{"n_experts": 40, "experts_per_token": 8, "moe_layers": [1, 2, 3, 4, 5, 6, 7], "init_std_router": 0.00664, "norm": "rmsnorm", "norm_eps": 1e-05, "tie_embeddings": false, "beta1": 0.95, "beta2": 0.98, "steps": 4464, "dataset": "wikipedia_en"}
Below are experts of layer 3 (counted from 0) of a mixture-of-experts language model. Rows are named router (the router's row for the expert), up (a neuron's input weights, with its number) and show model dimensions 224-447. Each number is 50 + 10 x the weight over its row's rms, rounded and kept within 0 to 99.
After each expert's rows: "comes after" lists some tokens at least twice as common just before its tokens as in all text. This comes from a sample of Wikipedia text that the model never trained on. Tokens count by the router's weight.

# expert 1
router:46 37 53 42 51 55 64 46 62 52 44 43 58 62 56 68 56 57 53 54 56 59 57 42 47 46 64 54 44 43 54 73 51 49 53 58 38 45 47 35 54 49 53 59 41 75 46 31 30 56 39 34 60 71 58 61 53 51 38 42 58 53 49 65 82 32 53 59 60 52 58 33 45 48 59 50 63 44 55 48 51 39 49 39 50 61 44 47 45 42 58 37 56 67 48 51 44 57 51 49 63 56 53 54 37 41 56 58 43 49 55 57 41 45 50 37 51 58 44 40 53 67 48 72 54 44 49 54 56 48 51 55 47 53 66 49 78 53 51 74 54 49 35 50 53 46 51 50 45 52 49 43 59 39 53 32 38 67 34 42 59 38 64 50 33 30 52 52 51 69 45 48 55 37 53 44 51 73 35 39 59 42 50 48 39 61 46 64 44 73 39 53 76 36 44 56 60 48 49 43 46 65 59 46 51 58 53 60 54 64 35 63 69 67 52 46 40 52 47 54 40 46 35 57
up0:48 52 32 47 40 49 57 40 49 55 60 46 46 50 52 52 54 44 63 48 39 59 41 62 29 48 41 22 42 51 52 46 43 55 43 47 42 56 40 44 40 52 33 36 28 53 47 64 44 44 53 66 53 61 31 45 51 64 45 21 64 60 45 58 56 47 57 45 49 36 39 48 66 44 57 42 51 60 50 46 37 44 67 46 64 60 34 38 55 55 63 52 55 52 46 35 44 42 77 35 42 68 63 45 52 48 43 37 54 61 59 49 56 50 33 46 64 62 72 58 62 42 52 54 38 46 54 37 45 41 31 42 37 50 49 43 45 56 26 62 43 42 44 41 41 67 54 27 47 39 58 47 49 62 73 54 34 42 40 68 49 60 42 56 41 44 57 51 36 42 53 43 56 69 60 69 57 55 49 43 45 41 53 64 52 60 44 42 48 49 54 55 55 54 46 60 67 64 55 46 63 39 51 39 48 54 38 59 46 49 58 62 35 46 37 48 53 50 41 15 58 35 61 48
comes after: " a", " of", " the", " with", " an", " for"

# expert 21
router:47 68 47 42 68 60 48 33 42 33 49 43 63 30 53 62 48 57 49 52 57 53 51 49 44 44 58 25 44 45 38 72 61 47 50 59 49 49 71 36 53 53 53 50 31 64 61 39 53 59 47 59 46 68 72 64 51 42 53 49 65 66 54 72 57 60 47 62 50 40 57 41 59 45 53 41 49 60 53 56 74 40 44 44 39 51 57 46 47 47 56 53 41 44 56 42 52 49 70 52 66 43 52 51 23 37 46 47 44 58 48 44 41 51 43 49 40 36 49 45 40 69 51 50 37 48 54 45 37 53 48 57 54 56 57 56 41 48 60 49 60 55 68 52 50 57 54 46 31 60 58 49 52 46 47 33 54 69 55 45 52 45 61 38 46 51 69 27 57 57 49 50 58 43 46 34 62 61 65 61 58 49 48 50 49 65 39 45 41 51 48 63 59 30 52 51 52 51 57 47 49 57 52 50 45 50 61 41 42 62 39 53 58 46 52 46 50 56 40 41 49 54 46 65
up0:46 67 69 43 60 58 48 52 56 53 50 45 60 39 35 54 50 49 40 54 42 46 52 38 67 61 49 35 42 52 40 39 53 57 47 45 47 51 66 39 44 51 57 38 40 44 62 54 40 49 30 69 53 48 46 58 57 58 43 40 35 59 54 52 50 50 51 64 42 49 38 65 66 24 41 48 39 51 48 46 53 65 49 31 50 38 44 58 41 61 54 42 38 46 39 38 45 48 50 57 59 50 48 57 46 40 45 61 30 56 52 39 49 80 59 47 41 56 51 51 39 39 47 44 28 64 45 83 67 33 45 51 66 47 34 42 67 48 41 45 48 54 44 50 39 47 52 58 41 47 47 51 59 43 60 54 63 47 45 41 45 62 37 66 59 51 58 39 42 57 45 40 59 70 40 35 62 39 45 48 31 46 41 24 50 51 45 54 55 46 56 50 63 48 45 46 39 48 44 26 42 62 58 47 45 41 39 39 50 59 51 60 42 39 56 51 55 34 43 52 46 66 35 61
comes after: " ", "1", " (", "2", "9", "0"

# expert 28
router:52 49 54 41 55 51 36 64 52 48 61 52 58 57 67 65 45 71 67 45 51 31 51 52 56 31 58 46 36 46 40 43 49 45 58 63 38 39 56 46 61 55 69 51 37 59 41 36 16 58 35 45 52 48 71 56 52 47 52 40 60 40 73 57 83 53 58 65 39 50 58 49 44 34 58 38 60 50 50 60 58 42 42 46 41 57 40 54 50 53 34 40 46 61 73 38 60 40 57 40 61 66 60 54 34 29 49 69 31 58 49 60 43 63 54 24 50 66 43 65 45 38 56 47 55 51 60 55 44 53 51 49 47 67 55 46 65 56 44 72 62 55 39 46 66 35 58 40 39 58 32 42 52 50 35 68 39 54 50 29 58 44 52 43 56 72 52 45 55 59 53 65 48 49 50 57 43 55 35 47 43 51 34 50 41 55 26 57 46 62 47 68 70 30 52 59 67 61 44 50 53 61 43 38 57 38 58 44 43 45 29 45 60 55 34 58 44 62 56 65 41 65 55 56
up0:51 56 47 46 55 53 44 60 45 46 61 41 23 52 28 52 35 45 57 48 41 28 58 54 40 65 56 44 35 49 49 59 50 52 55 57 32 51 47 57 46 44 51 56 54 51 35 40 47 52 43 58 55 62 47 56 54 31 53 49 77 66 27 45 51 38 48 39 42 58 48 48 35 49 40 53 57 48 55 46 56 51 39 57 50 53 47 55 45 62 51 57 34 62 37 58 63 54 76 62 43 64 33 49 64 49 47 69 61 48 33 59 59 60 54 46 53 67 53 50 53 39 60 48 47 63 42 43 64 47 57 32 44 43 39 45 39 39 57 57 65 43 80 66 58 49 54 55 51 48 46 46 50 52 39 47 41 46 54 44 71 45 73 64 34 37 50 45 59 47 44 49 41 54 49 38 42 30 39 47 40 44 41 52 41 55 36 62 51 50 29 39 65 45 52 26 55 47 47 37 48 47 57 48 39 50 47 62 49 40 58 44 42 27 58 50 44 55 57 43 47 68 45 45
comes after: " of", " to", " in", " on", " from", " with"

# expert 12
router:50 48 36 50 46 50 54 57 50 37 59 51 43 65 50 60 61 70 63 43 31 33 62 34 69 28 53 33 45 43 50 46 63 45 63 60 59 42 64 41 50 74 45 48 57 52 49 47 49 48 29 30 61 51 47 44 65 53 64 55 54 45 66 54 54 40 64 49 49 52 57 58 55 36 55 44 52 60 55 44 56 58 47 41 79 66 49 84 44 33 60 37 56 53 57 44 38 56 61 55 45 55 73 50 40 46 54 53 25 52 61 42 42 56 39 62 42 56 45 65 44 51 53 74 42 54 57 42 49 57 45 52 48 50 51 33 74 59 56 51 46 67 70 54 62 32 54 54 45 53 38 37 53 44 41 33 40 51 41 54 57 38 48 48 36 56 53 51 52 58 27 59 63 53 51 47 51 65 42 52 51 47 32 57 56 56 57 61 40 56 48 58 48 50 44 47 36 54 63 47 43 64 52 45 66 36 53 57 47 45 63 65 49 73 44 43 39 66 35 48 48 57 45 57
up0:30 45 48 36 32 44 45 53 49 41 64 49 61 33 44 31 50 45 51 37 34 47 59 52 56 44 45 68 58 40 50 51 46 54 38 61 62 55 52 42 40 55 55 36 58 57 45 42 36 51 55 37 24 45 60 50 45 59 24 52 66 46 43 48 60 49 47 50 60 38 36 52 57 52 52 48 42 60 54 31 52 58 52 47 46 55 40 43 36 53 49 47 55 28 70 37 46 59 66 50 54 58 51 41 48 55 55 54 61 58 33 50 52 39 38 33 62 47 43 74 32 68 48 47 48 55 46 66 68 53 44 68 49 62 57 51 64 51 38 40 41 52 47 54 46 53 79 70 43 56 46 60 34 61 56 32 52 58 57 43 58 56 45 60 40 47 48 65 55 49 52 64 49 53 51 37 62 56 57 65 56 48 51 57 39 50 40 49 63 58 48 48 57 52 54 62 30 45 37 30 47 49 37 52 55 70 36 46 56 52 49 51 52 57 44 53 40 57 48 64 36 67 51 40
comes after: "\n", ".", "==", " He", " that", " where"

# expert 18
router:38 65 31 31 51 55 52 41 69 39 62 49 44 64 55 53 59 44 42 45 63 36 47 35 60 37 64 35 45 49 51 71 64 71 59 50 48 32 53 54 59 57 49 51 42 50 61 48 44 41 47 49 47 43 44 43 53 47 61 49 75 39 71 53 42 29 53 58 61 53 50 46 47 50 62 51 35 58 45 58 53 58 43 17 44 50 50 52 52 56 45 51 52 46 59 57 52 57 55 50 54 62 52 62 34 65 41 55 59 54 54 67 41 45 37 57 41 67 35 80 42 42 56 41 46 53 42 51 60 60 36 48 57 51 58 48 57 57 70 47 65 48 45 45 45 41 45 29 48 56 50 41 62 47 47 51 26 61 53 47 75 32 49 54 37 65 61 35 69 55 23 32 52 40 59 47 72 56 47 49 46 40 30 62 49 62 46 45 56 47 53 51 54 44 41 44 33 79 54 48 47 57 59 42 63 53 62 50 56 49 34 57 50 56 39 39 42 58 52 42 56 37 25 63
up0:52 66 55 46 60 66 33 30 46 50 58 41 37 60 73 45 53 58 50 34 46 46 59 44 52 39 58 40 44 38 67 66 58 34 49 46 58 49 32 29 41 52 52 47 64 50 45 52 50 61 55 40 42 45 43 49 45 34 57 40 54 78 51 33 62 67 58 43 66 57 60 36 38 46 39 62 60 40 45 62 49 41 40 42 52 35 63 59 58 65 49 65 54 43 52 66 43 58 55 38 51 37 42 50 45 55 41 51 49 57 33 27 64 48 46 30 45 47 55 50 55 49 42 51 45 45 55 46 52 50 46 42 46 61 34 62 50 57 53 67 60 57 66 36 48 39 40 44 37 60 43 66 40 33 49 56 41 53 53 55 66 54 52 53 46 63 43 45 49 40 52 50 62 64 45 50 60 70 38 49 61 54 37 27 51 43 37 57 27 42 54 54 45 30 51 37 47 44 35 57 55 61 67 51 67 34 39 42 68 49 34 66 57 58 44 43 47 55 78 61 43 60 53 52
comes after: " the", " a", " his", " The", "s", " her"

# expert 22
router:51 41 40 46 57 57 62 55 70 44 57 49 51 59 50 63 49 57 54 45 57 46 56 43 49 36 47 34 43 43 49 50 72 61 47 53 59 50 79 45 56 50 51 43 42 63 55 38 45 54 35 49 65 68 61 65 59 51 52 26 57 66 54 47 57 34 54 49 42 51 56 50 56 37 48 37 57 50 38 50 67 27 46 47 28 56 50 55 37 39 44 52 26 53 61 32 32 58 67 48 47 56 43 54 42 45 59 53 39 50 51 56 45 48 39 36 44 53 50 46 45 46 50 34 37 60 66 45 53 52 56 55 46 51 56 47 58 49 64 48 50 53 32 53 48 44 54 36 46 51 47 47 58 45 45 40 58 57 44 47 58 32 55 52 50 59 74 42 51 55 48 37 54 44 53 48 61 61 40 45 52 56 43 48 53 73 31 51 41 43 35 65 52 52 46 47 55 69 45 46 39 52 48 54 57 45 59 57 32 58 31 66 62 48 49 50 54 61 28 74 47 54 43 49
up0:54 58 62 37 65 60 39 48 34 63 39 54 68 59 65 27 61 73 63 51 41 60 58 36 57 42 44 67 30 36 52 53 49 70 50 58 51 55 51 61 36 52 55 43 31 41 35 56 48 59 61 51 54 41 65 55 46 33 43 54 32 54 46 46 43 85 48 47 65 45 40 63 47 50 45 47 42 44 39 44 73 38 44 42 44 77 42 45 59 64 66 47 47 50 47 46 54 26 34 48 51 47 50 50 37 37 51 45 38 37 59 33 48 51 45 48 61 48 43 35 64 51 46 44 70 49 55 44 63 64 58 51 56 57 49 57 47 51 52 52 62 59 44 38 34 60 54 52 42 42 47 39 52 53 54 40 48 40 62 61 39 44 62 54 46 43 44 46 63 39 43 59 63 57 77 52 43 58 51 61 60 45 59 50 49 66 44 44 40 45 62 66 61 48 37 45 48 33 60 40 61 69 31 47 53 46 44 61 49 40 63 36 52 51 62 39 55 44 60 45 58 50 57 49
comes after: " ", "1", "2", "3", "4", "5"

# expert 39
router:41 62 34 41 57 68 55 68 47 34 54 52 60 56 48 53 55 54 69 52 40 55 64 33 58 51 65 46 44 35 49 49 64 64 56 58 57 43 59 34 60 52 74 66 48 50 55 63 44 58 34 35 68 54 45 52 71 54 60 37 51 49 68 49 58 34 57 43 54 37 46 39 51 36 57 46 43 52 58 56 51 40 29 43 59 50 58 62 55 48 53 32 52 51 55 38 40 49 65 47 69 51 56 58 35 52 22 56 52 61 65 45 50 54 39 43 54 62 43 72 33 59 55 50 45 52 47 65 48 64 36 51 53 32 56 42 67 55 44 61 51 59 56 47 44 56 53 37 36 70 59 38 50 38 42 52 46 54 40 41 54 49 68 34 49 48 53 47 56 56 60 53 51 49 57 47 50 71 74 41 45 64 38 60 47 55 59 61 42 61 34 51 64 50 54 55 35 57 57 50 53 53 63 38 58 49 60 69 57 46 48 69 55 45 44 33 53 53 50 63 26 51 52 55
up0:46 67 51 49 51 62 50 39 54 37 42 43 57 58 45 54 47 46 74 57 34 54 62 40 71 69 55 33 64 39 62 47 60 40 54 27 57 57 58 45 64 55 49 46 38 59 52 49 36 46 65 48 37 64 40 39 32 57 58 37 63 65 51 43 53 63 52 52 61 46 28 58 54 55 58 31 44 37 48 51 57 50 30 28 39 56 54 51 40 54 48 58 41 40 43 51 55 59 55 64 28 58 60 52 43 60 50 60 68 46 46 49 68 40 44 61 59 56 45 36 51 48 60 56 47 49 54 33 57 45 51 41 47 51 49 43 49 50 46 47 33 53 47 59 72 56 53 37 53 66 56 47 56 46 19 68 56 47 43 52 43 43 68 37 32 46 41 37 56 40 60 52 41 44 61 68 60 67 54 64 64 40 47 68 42 55 38 50 54 60 63 57 39 50 52 50 62 43 43 50 42 41 49 33 49 47 36 54 48 40 46 42 41 58 69 51 44 47 51 38 35 63 61 54
comes after: "-", " was", " is", " were", "|", " be"